Weights of a small mixture-of-experts language model, trained from scratch on English Wikipedia: width 384, 32 experts in each of 9 layers.
Below are experts of layer 7 (counted from 0) of a mixture-of-experts language model. Rows are named router (the router's row for the expert) and show model dimensions 96-143. Each number is 128 + 24 x the weight over its row's rms, rounded and kept within 0 to 255.
After each expert's rows: a language model's description of what the expert responds to. This comes from a sample of Wikipedia text that the model never trained on.

# expert 10
router [162 114 146 121 153 168 124 155 117 163 118 100  97 140  78 159  97  99 120 116 105 109  92 143 150 120 122 136 137 172 118 141  85 114 125 125 152 145 135 125  57  75 130 148  91 127 110 110]
What it handles: Biography infobox fields. Field labels and values in person infoboxes and rosters, such as aged in death dates, birth, Occupation, guitar, line-back-er.

# expert 25
router [179 106 122 125 164 128  90 110 119 112 114  83 144  74 150  93  92 177 171  91 135 149 150 121 130  98 149  93 163 117 133 120  97 122 102 135  81 116 131 107 138 124 116 139 118 154 128  90]
What it handles: Personal and taxon names. First names and name pieces in biography headings and taxonomy articles, such as George in described by George Hampson, -ensis, -atus.

# expert 6
router [108 120 136 155 168 129 118 102  85 170 155 139 156 105 164 128  78 148 148 127 134 151  84  75 119 123 136 113 146 130 123 154 140 141 100 103 103 105 131 133  86  70 100 135  99 167 129 102]
What it handles: Slavic and Baltic name endings. Word-final pieces of Slavic, Baltic and Eastern European names and clubs, such as -ić, -ović, -ski, -ova, -ovo.

# expert 11
router [153 159 109 134 106 120 140 119 120  93 115  80 167  65 133 171 123 159 127 119 133 149 140 148 139 136 132 126 104 161 139 128 133 145 118 147 147 129 124 117 107  88  88 142 129 148 177 146]
What it handles: Foreign-name inner pieces. Inner pieces of European names in sports tables and lists, often accented, such as S-zy-mon, G-hi-otto, Jö-n-köping, P-ors-che.

# expert 0
router [126  98 110 125 136 121  85 114 139 184 156 109  52 247 173 158 128 122 148 124 123  30 102 121 129 110 103 130 107  91 152  96 116 126 105 146  94 146 111 134 133 126 133 142 127 104 149 184]
What it handles: Clause connectives and auxiliaries. Function words starting or linking clauses in running prose, such as who, which, but, because, not, had, could.

# expert 24
router [122 166 190 157 155 110 137 115 149 144 112 145 154 180 146 108 178 117 124 110  84 132 130 142 137 130 139 135 149 101  90 132 128  98 148 119 135 143 114 118 103  61 144 121 141 104 106  96]
What it handles: Digits and compass directions. Digits inside numbers, decimals and coordinates, plus compass words such as north, south, southeast and century numbers like 20th.

# expert 20
router [119 138 151 134 141 111  87 117 137 128 112  74  97  92 157 105 114 160 164 111 156 119 133 143 110 117 159  92 150 121 130 131 111 132 157 134 146 127 163  73 157 182 109 168 141 150 133 133]
What it handles: Sentence and paragraph ends. Sentence-final periods, closing parentheses, and following line breaks at paragraph ends, plus sentence-starting pronouns such as He, She, It.

# expert 29
router [ 95 142 109 128 132 155 142 133 131 146 112 135  32 152 100  84 145 105  87 141 130 128 143 107 119 108 152 151  87 146 129 108 133 138  80 138 110  62  76 120  91 100 138 148 110 137 158 153]
What it handles: Latinate verb prefixes. Word-initial prefix pieces of Latinate verbs after was, is or were, such as rem-embered, rep-orter, pre-gnant, inc-orporated.

# expert 23
router [112 120 114 106 135 120 138 100 118 164 121 109  56 203 125 103 160 115 127 133 167   0 110 153 147 111 101 130 114 120 141 112 151 108 156 110 126 108 138 133 138  86 137 145 134 114  60 167]
What it handles: Determiners before nouns. Articles and possessives opening a noun phrase after a preposition, such as the, a, his, their, plus row-opening pipes in stats tables.

# expert 7
router [127 125 148 104 123 118 119 140 149 127 145 141 183 169 147 147 134 110 138 150 142 108 132 147 100 134 111  91 115 149 140 124 120 109 122 146  74 141 175  98 176 232 140 116  98 139 145 148]
What it handles: Commas. Commas almost everywhere, after clauses, places and list items, as in score pairs 6–4, 3–6 or Cape Town, South Africa.

# expert 12
router [172 125 106 125 151 152 134 111 156 141  74 136  51 159  96  76 117 133  93 122 102  95 146 117 131 108 134 122 144 148 105 130  99  96  99 110 123 129 115  80 132  81 116 139 145 100 142 131]
What it handles: Definitional copula and heads. Is, was, may and located right after the subject in an article's opening definition sentence, such as "is a commune" or "may refer to".

# expert 18
router [121 121 131 135 100 164 151 121 122 137 137 148  80  66 115 126 172 108 117 123 146 123 139 131 105 123 105 133 126 103 136 147 145 156 126 129 174 137 147 163 148   0 165 128 156 120 169 125]
What it handles: Mid-word Latinate pieces. Interior pieces of long Latinate words after a prefix, followed by -ation or -ed, such as dem-oc-racy, recon-na-issance, imp-rom-ptu.

# expert 15
router [129 148 122 142 108 110 122 103 119 111 163 146 185  87 106 142  68 134 142 131  98 151 145 103 120 151 118 106 106 143 140 137 129 152 100 112 159 102 126 116  31 147  75 118  90 133 183 106]
What it handles: Personal name beginnings. Opening piece of a personal or place name, often a surname in sports tables or name lists, such as Mc, Mad, Cal, Wh.

# expert 19
router [153 114 130 130 127 113  87 109 142 127  98 113 123 119 173 145  84 156 164 116 168 149 150 110 130 100 144  96 155 108 161 130 104  93 122 160 120 133 134  78 158 132 120 140 144 148 158 124]
What it handles: Table cell separators. Pipe separators and numbers in standings and stats tables, especially the pipe after a win count like 4 | 6.

# expert 17
router [136 128 119 143 131 120 111 146 101 158 128 113  78 202 151 141 135 152 149 109 116 133 147 117 145  86 123 119 135 124 136  91 177 117 129 136 155 151  81 102 154 143 112 117 131 150  92 123]
What it handles: Numeric decimal continuation. Decimal points inside coordinates and figures, table pipes after numbers, and words within census age ranges such as to and over.

# expert 13
router [150 146 143 123  88 125 110 139 144  90 133 167  94 199 136 116 173 132 132 139 116  37 161 124  96 147  96 114 123 101 132 133 126 159 150 120 127 166 127 144 200 142 153 110 129 102  37  95]
What it handles: Preposition of. Prepositions, mostly of, plus to, for, in, between, among, linking nouns in titles and prose, as in Sea of Japan.

# expert 14
router [ 77 146  98  96 113 130  92 147 142 136 112 119  60  80 128 119 119 166 142  87 149  81 140 121 143 131  96 133 153 117  94 126 128 120 140 143 182 159 143 111  44 185 113 180 118 134  60  91]
What it handles: Section heading markers. Wikipedia heading markup and its line breaks: closing or opening ==, ===, ====, and newlines or periods just before headings.

# expert 16
router [100  94 150 106 108 123 124 126 111 138 130 145   9 243 128 144 150  96  85 150 171  67 143 136 124  92 107 123 123 154 114 112 123 137 153 141 139 100 120 106 120 120 100 148 144  94 144  92]
What it handles: Verbs and particles. Verbs, verb endings and following particles or prepositions in narrative prose, such as claimed off waivers, back up, due, despite, signed.

# expert 4
router [144 100 145 163 135 131 123 117 162 132  82  92 111 150  75 137  99 153 129 146 118 145 137 123 134 169 187 112  94 117 165 126 131 149 110 124 165 140 103 138 126 150 183 103 132 136  95 148]
What it handles: Sports medals and results. Tokens in athletics and sports result tables and bios, such as medal after Gold/Silver, Championships, and height figures like 6 ft.

# expert 30
router [ 97 102 139 153 155 121 158 121 145 160 113 153  28 175 127 100 179 102 141 163 135  96 120 149 130 153  92 130 143 108 129 121 111 110 157 128 100 120 135 141 140   5 117 161 164 121 204 184]
What it handles: Quantifiers and adjective starts. Quantity and size words before nouns, such as many, several, various, most, new, plus word starts like sl and sh.

# expert 21
router [142 105 143 103 124 118 118 141 119 144 106 141 149 118 137 125 136 131 126 109 103  40 167 138  97 130 109 150 136 142 115 144 148 134 111 107  69 110 141 134 160 172  91 114 155 140  64  96]
What it handles: Hyphens and line breaks. Hyphens inside compounds, list dashes and line breaks in infobox lists, plus minute and second marks in coordinates, such as ′, ″.

# expert 31
router [147 135 117 132 124 102 130 150 137 113 127 135 109  84 133  91 105 162 163 138 111 153 125 145 137 161 150 133 122 116  94 106 108  94 158 123 138  92 131 146 109  98 142 117 108 116  76 145]
What it handles: Law and government. Legal and governmental terms, such as Statute Law, Supreme Court, Justice, Commission, Act, and Succeeded in officeholder infoboxes.

# expert 2
router [151 146 107  86 161 148 182 137 157 124 137 119  67 126 114 129  95 107 102 124 126 130 116 111 164 124 139 174 138 109 114 134 125  97 174 148 138 156 143 134  69  73 142 110 102 158 137 108]
What it handles: Mid-word taxonomy fragments. Mid-word pieces inside taxonomic names and uncommon words, such as Actinomy-c-etota and Ceramby-c-idae, plus table headers like Apps and Votes.

# expert 26
router [121 120 128 146 101 132  98 153 137 109 147 154 190  87 149 158 103 107 115 120 139 154  89 115 107 139  93 150 117 142 129 101 156 158 102 159 142 146 121 177 125  80 147 100 137 124 168 111]
What it handles: South Asian/Arabic name pieces. Inner pieces of Indian, Arabic and Central Asian names, often with h, such as Aish-w-arya, Ol-aj-uwon, Ad-h-ikari, Muhammad.

# expert 27
router [120 129 143 156 146 166 140 138 134 117 123 117 130 134 160 101 129 129 151 151 113 147 140 110 120 131 135 151 133  99 162 135 153 110 133 106 109 142 135 117 134 138 112 132 172 145 105 110]
What it handles: Months and infobox labels. Month names in dates and infobox fields like bullet •, Elevation, Turnout, Summer (DST), plus words like life and career.

# expert 8
router [139 124 142 116 118 116  74 112 134 127 105  99  98 128 171 136 124 166 151 119 175 158 131 123 122 116 143 104 146  82 137 158 106 107 134 128  86  95 167 109 150  88 113 165 157 115 175 113]
What it handles: Plural noun endings. Plural suffixes and plural nouns ending a noun phrase in expository text, such as MOSFET-s, members, associ-ations, process-es.

# expert 22
router [ 89 143 112 129 159 109 115 123 132 106 139 151 174 111 123 129 141 116  97 147 136 145  74 119 151 123 138 118 149 166 144 148 143 153 161  95 157 138 129 124 126   7 113 141 133 106 108 150]
What it handles: Place name endings. Word-piece endings of place and club names, mostly British, such as -ton, -ford, -shire, -burgh, Stir-ling, Cambrid-ges-hire.

# expert 9
router [122 119 117 140 101 108 156 156 106  71 168 141 176  89 117 161 108 128 157 110  93 161 160 108 111 144 131 126 133 130 105 139 124 127 126 130 109 114 116 167 181 220 147  99 129 139 109 115]
What it handles: Word-initial capital fragments. First letter or piece of a word after a quote, parenthesis, apostrophe or prefix like Mc or L', such as A, Ph, beh.

# expert 1
router [137 142 103 136 123 112 149 106 105  94 129 127 106  93 102 112 155 145  82 146  99 134  92 169 158 121 157 113 133 136 125 153 132 124 115 125 129 150 128 147  81 117 142 118  95 135  83 112]
What it handles: Music and film reviews. Names of publications, critics and chart titles in reception sections and review tables, such as Entertainment Weekly, AllMusic, Billboard Albums.

# expert 3
router [157 157 114 130 123 123 138 168 113 119 146 101 146 140 141 133 142 123 168 149 124 157 139 136 173 152 159 153 124 117 100 116  99 125  98 121 107 150 119  97 111 153 148  82  92 142  81  91]
What it handles: Capital letters in abbreviations. Single capital or short letter-piece tokens after pipes or semicolons in tables and race-result codes, such as L, D, W.

# expert 5
router [124 122 140 103 127 122  79 120 118 125 119 108 143  80 158 130 103 158 145  92 154 173 146 135 138  96 118  96 146 121 109 133 100  99 134 122  83 125 149  99 139  57 127 129 149 149 204  82]
What it handles: Proper-name second pieces. Second word piece after a capital-initial fragment in personal and place names, such as R-oll-o, Utt-ar-akhand and Ar-gyll.